Weights of a small mixture-of-experts language model, trained from scratch on English Wikipedia: width 640.
Below are experts of layer 3 (counted from 0) of a mixture-of-experts language model. Rows are named router (the router's row for the expert) and show model dimensions 480-639. Each number is 128 + 32 x the weight over its row's rms, rounded and kept within 0 to 255. Numbers have three digits each.
Before each expert's rows: "comes before" lists some tokens at least twice as common just after its tokens as in all text. This comes from a sample of Wikipedia text that the model never trained on. Tokens count by the router's weight.

# expert 47
comes before: "1", "2", "3", "4", "5", "6"
router:101080111117203148149137113159129133117096129140110125140081087134148154074145163094137106083086120102124125067111153086114205167110166124094072134151121065117155138154147078136194134112114096104104110123147150099127131149144115140141162091148137170198064101074089180085132120082151116102160109127138165160148102110173081127114129139105082142131112096083156114153069144100095125142113083126213062092151169081090155099136174130143127111115123070122195145075137139109208119171158097

# expert 51
comes before: "\n", "-", "|", " The", "==", " He"
router:136158117108159109157187127160069128166153161142126112107117079084182155119181122126127117114109076168156092130189078148113144132147092111129135068119102134079131119135088095190089125123136112141126122110121168112145123125107078141142098178159151109169112094106094109183181089146091145143061086108162130141186183147098150096089138104180162120049142091100121119165081109100138150167160086165119139105138076116118150135152109089144064135154134188118073162105113121097161130071078114

# expert 24
comes before: " the", " a", " his", " be", " its", " it"
router:148113117152120166050170139171159127131155111108137100104165160102100089183153066110176097155114126091121100108116137173137116117136117138069104093077134129193128166143133154131097156103140180109151133134130136139131172122154148150117145085098114136062099129184152122168111118138071159123181164068192106115183148103130171158133154141136112139146144119117163116139155176119148147125123176143135147171095088135114103158178098135085160082087079134124131108159133159122076158122098182

# expert 45
comes before: ":", "-", "|", "\n", "==", "==="
router:109144128091120131074209121095079165147154116069162144120130094154114178119169120081170129134095125097146097104107127117105158151100078142131142201094106137163134071137141098070096178138096100128164141146151181132130145086138128122110140124115171145107131120133070130071129150124141063075140116083096110168155135121162140124085157199127130127112085144142103142157176104103129125036097147117125075189096118130154169091144120131078130159169161146147114182173140127052088140166064099

# expert 20
comes before: "|", "-", ":", "==", "===", "="
router:117161139097161089158179190155053140196107164090161177120158142140097115115119178124140127091083109120173126150082157107056188087104105103075162112171134136138147106163072130116184151139142142067166123112108163116140117117140150076090135126196157114164125130099138118113101129093122164103135122152082140180167141191138117097121132129165108156127135105112169114154120174107137149158115139122135126114138124114147109158068193169074106104146161180108138139123128114171092085079132115

# expert 22
comes before: " ", " |", "\n", "0", " —", ";"
router:102113128164101151098149119119060171145163111076136176098111143097167150130121084170080148074073158129232146101092085147077141201159142123109165151132146115119136135170117129157142072194151155118066124105100158155110137124106104082160087091116078168130139136056081085164115121131181070163108159134108145086078145112137109141111103150144077107122087115173086098157178117171102132062084062135118155069175145089158175088117167211096158141136174179076171113069159120120154165107143118

# expert 41
comes before: "-", "\n", "|", "°", ":", ")"
router:059113136126145119094177148098127072112103120085106128133110106128093119099111099109096128137158147116171099138111115144149093152150091176163089151161140157141105066134095078094126174148086126152082122108102191158084097103096116166158168126149170108143086176058087067093112152172164079066087146128081154102127144084160185139108138149177078128111128168154161128137142151141113127068142106134139132150095157096143129143101148131137142153205138114143145129133124066141077160107120116

# expert 28
comes before: " ", "\n", "0", "1", "2", "9"
router:166113066113127161102133155162088088113069103099074149122176117121083134155118120110131114031149104163172122099114151106095162142189134130129134113098145086171185128134168189078184130141098105122119074106118191124107127132140133125088155098138068102200105167086138144149147089173135133118148136187127172168053156095157134106152164171129143188128142135056093157115128108160107137139104077140116110094133120109116129169133154096131141126122141084136155178120082081134211128133090164

# expert 1
comes before: " the", " to", " in", " by", " a", " of"
router:146142175141134128182152120115136147088103120129126223092150134136162133184115161157128094164100117126071131163130210177107199137074130156091166133144101056081130069128142152094165150148181125131070164171097121156173117137122106178078113127166087125124178136092086140116157138112159132143122150188154126178112180115138186134102151078061120121148103118126128131110141083104103154188151158088142116138158129116145083120134122114122140120094148096100112095125131154062109135159077176

# expert 9
comes before: "1", "9", "2", "8", ")", "7"
router:095123064120119138165172181105137148132090159137104127094172101158110094087145108125161187137154158105134107148086169116089067124121121162133071134208121103117124094126115086173209094151145094095089105100185104081086132087122086113156153086112171178112125142125140121083127136170201105185151110038101116088113131085145123124146058105094118120075079121166154149084068111187107191140152117166065099124098121170123111118170129164131102127108133185119108165187104117198084132079123149

# expert 13
comes before: " ", "\n", " and", " which", " but", "born"
router:138114085146100114112079074127142095135148093129111042090112137090084074079140104104140187119160135161102159116157122129095138107141113105119140093118138142115154161160119166200145111149081090105102041155127116142155180150116120129098157100116140103117079094181106124130154116107116152068119108182172145116118110132174123140128178087146098128119137116130070145146092105112107129116149111118143157122114086145144105115190141136120134125130131145046151143125112138103053108107086113

# expert 11
comes before: " the", " a", " his", " in", " to", "ing"
router:154116149096107155102167029099127121154147132182132143088185119103170170149111126052135055149060127089141098098147135144097174107148098126104176177073109106162115115163136134131121116132055155122172193072188111122121128107145151122123120092131072110136122138111122157113097151066040146131146112140127141167114102101117161094126121126078116150099097105074141042157156181133103100075150092085078152128174126093085098141103151064117120103112122109113076054188175170105179175125091109

# expert 17
comes before: "\n", "-", "|", "°", "3", "5"
router:156125079087105138127131123140063135157112110124109167087077108113146162097164148129161170091177068129208068114139104128153179136131088154158119095112082152117168155085125101148091187120177155157094136159117168112119118075165148190099123150119139106171133127069088098161149079132129103105065151139138104096102118096098174064096113121146108135108141075129093111148082091138146104110099084165127144096136141086101094080097151125085116115184154131090153117127095147120137151130071107

# expert 29
comes before: "\n", "|", "-", "==", "The", "==="
router:129083062127092124106165148186072111174087045126137123116133095143151117145162105075111108068139158145111124126106143198159160142102111095127113159100114135135125161078132156185072171145109086127077082102182133101133156107124130129149086109132155107190146129115066112154113119161165140142092108113091088165187132146116090153098091115136095081123137120178150101148087062060146099121100095093117124116134138189115156121155185114134176163075138189077064179118089137083176112118137136

# expert 32
comes before: " the", " a", " be", " to", " his", " an"
router:109150162093129118127137147098128100138116086106150171124129168146119165158171106106210128203091197139136079138153159123205161148092093121152139138150065133131112081154105130097152074126145172123073174085141102145162104106161158139125127092137084191114119129124088139109105104072124108144134149124156095181151114112156184122141195147152052149096112102083101111124171169100132137135150141109122132151131110132157123143202129082097104141149112107094112148117104161131091173150171244

# expert 4
comes before: "\n", "9", "0", "==", "8", "The"
router:077161093129130158150147122144188158132124112173135034156076114133130139147158105097201161110144141121131131140172144087079107109115080209154119141116118102141136161082168129170100133092124139156111117132082129093129125088098124160134138148165166111147129131110188121153111107092073160075063105175087164217161082116116081118082163131123137097123112130142108098087086146033121083167160110091109182165137124179121149161159101119168132130170132174076129088124118160069168150145141119

# expert 46
comes before: " |", "%", "5", "3", "4", "6"
router:142110103157098125149112209113087163154055154153117137063127086137092114095137115108073153106106124158118147140156094119097157100137078152103109093088135125125136095101161109160208108135099104144139113103113134096143145043149135058154070081128109091160094082104106095134089081105129074141143116166115113115142151105093138097145132141101134089136125118159089111098130110170123123173085151126134140096129169140128125157115172111178135126161187048102154134106106099157180089084095115

# expert 12
comes before: " the", " a", " his", " an", " their", " her"
router:154098136117185151114163117137099123137133134144100075134166118103133136134055128144141091157091138156102136143109146090186126110105083102102180143111106151158089134139089198110121135112145093087099209128152161138108133101155101145147140093100072160088126128151073158121145139125102127167138125153112128099166112123096128124146162142150097097075098134120141052142135126162119135124136154150161150120130135135165127160141151107188135138180112095119087123075156177081174153179198172

# expert 25
comes before: " the", " a", " and", " he", " but", " which"
router:117117173128139164176133040168081096150165173090148059135106127122163088114141143143082083175135122119115172076100166150158134138096145102100141065063082150082083181099099166108103109126074120131190170165073099105135147137138111143081129112128129118054121101078138102174170133065165147093158148119209120089180083115143130109155168160146123135124148110100123128125149117148153133118105165156167123122112141121097089168125099097146182088145143098126179113085137126106055161147115187

# expert 53
comes before: " |", "–", ";", "3", " /", "PL"
router:178133164101202175107133210173044113134115090149107120099118132157146160136095147120109130108105131148118161169074090128127165151136186122103118119163137152099143113154097059119182125145161176044124169117118118136095151146117164152138096084153124124116112075113164146115132108098107128062140128154149116159130118147105134125152111132149088142129171123100103140176201127092117150103121124182163111158093142130174069104123175142163098119104154117124138074072097089093180132105151144

# expert 5
comes before: "0", "9", " |", "8", "6", "7"
router:101169123095130125118109141093196121084124121158122129177145108255142127125093158108164105149167155104126116171160148087155150105135118135151137130135187060163128113121161133132095129140128132117127138182073100140044118139083113045180147229142119125140180136124155122151166179076095126097101130185138160093130101129157085136098094137129142121144152101079097140087103132111113106067203136093137109091157109141134076130137141121159171122108134185084151082116118121144162103148136159

# expert 26
comes before: " ", "1", "2", " |", "\n", "3"
router:089146098123132163080172161141089147135077065132126139079116143072135131105100127118133151091111194156171132079115123088070118085186143087072118097159098103160128137168151074118178106166146080121086150169110207125114069200087133152118132171119094192169120160063122160096128135100138104134144093180142107164096114044137105096103159126106080087180097122082106178138142152131123123083108099093145093115165169114125134113113140201168134132102120091107175151055088109171174118119210104

# expert 21
comes before: " the", " a", " to", " of", " as", " in"
router:169143136087145120078127084136121090124155097061122145173184137107191156096139086128120092140081116158058165096107096159183157144160065157117136114066172182138123157120098142135123101092127129185135080113088129162154147111203140203099156117074104137066134129171135168152141143125035149139106095103130148117080163150100116117155160150132195113183145139104120162094183125124126070146225142189105155103125081110107154116139150108159192128113081103116096126103103141120158170176138133

# expert 61
comes before: "1", "2", " the", "9", ")", "born"
router:135122136162129092134145149162103116098109188067094061130097149086127127095182204098174144122094102176127112063083146112088121167201110093142137142145100133155164113120054132143145125151091097097094077192118187126161188118145176086112168110177073158127079121153130136139162095162100095148148075168096127117216095128099167128116147117113122132123058161131133157116131133155086115139132058126108141090146126085153108145167092122124119138128088152109090168106078146138141164204109152

# expert 30
comes before: "9", "0", "8", "1", "7", "5"
router:176148113101125136130132070169122137123103131160090116094098114149079154156156169098143038151126089156133136114108129073115101137181118089133105141158115125187093147094172179169101100133098138093139171124155155071138153120195078135119127122094097163174119157157145119120088090114062140103147077124116189096123106102088172156108099213120068113123098081148108063172146100080141168113117173148112119107168164145158118095151138138081075101134102121120137121122125185140140115097111100

# expert 60
comes before: " ", "\n", " —", " A", " W", " $"
router:078125052099047118141110128181110158136099064172144091103064124112146155098135144158163109112147091154136175129197093077125085146148099104145160206110131053084137122140100126127151095132136104125110140100138149129112122125137094147142134151170101128084084173159105113101130120181127090124106102146100178110152166105140126090126203105126149092099120105115089094134121160107181152108146172123183121077091118186141188158145153129166132153150138111166141161047161146162053157118123098

# expert 19
comes before: ",", ".", " of", " and", " in", " are"
router:180080119090077120131178089089123119135135156061181143127097156135105151082161129105083163075133133125209059119108165151095137141108200144157183092066134087079071075107191101145110170090142101137120191153120109131183101178129093117183127122101155149151118122141132133093095128151100071102165134150110118062075144137111163110133143150134090166114082122143087155189158148183137106071141077096115127091159162154155137143091084140108077144164192068102117130192111126176141143170160099

# expert 63
comes before: "\n", " and", " The", " was", " he", " He"
router:073149139118086134162147122113134159173115151140151080101139096077110105124156146119112118067116113150146163111235131110123126182095154087126051143137106114141115192125099172160114152169129080080090115143090174154137114106083160100127110079105202157137177160107098112087151119067135153139102132128172159160151095109127196080140139134157076139110088166143063162127077129175086123089071103134112112140113081097169100176141133144175153100139134114138139175124132137105126178182141169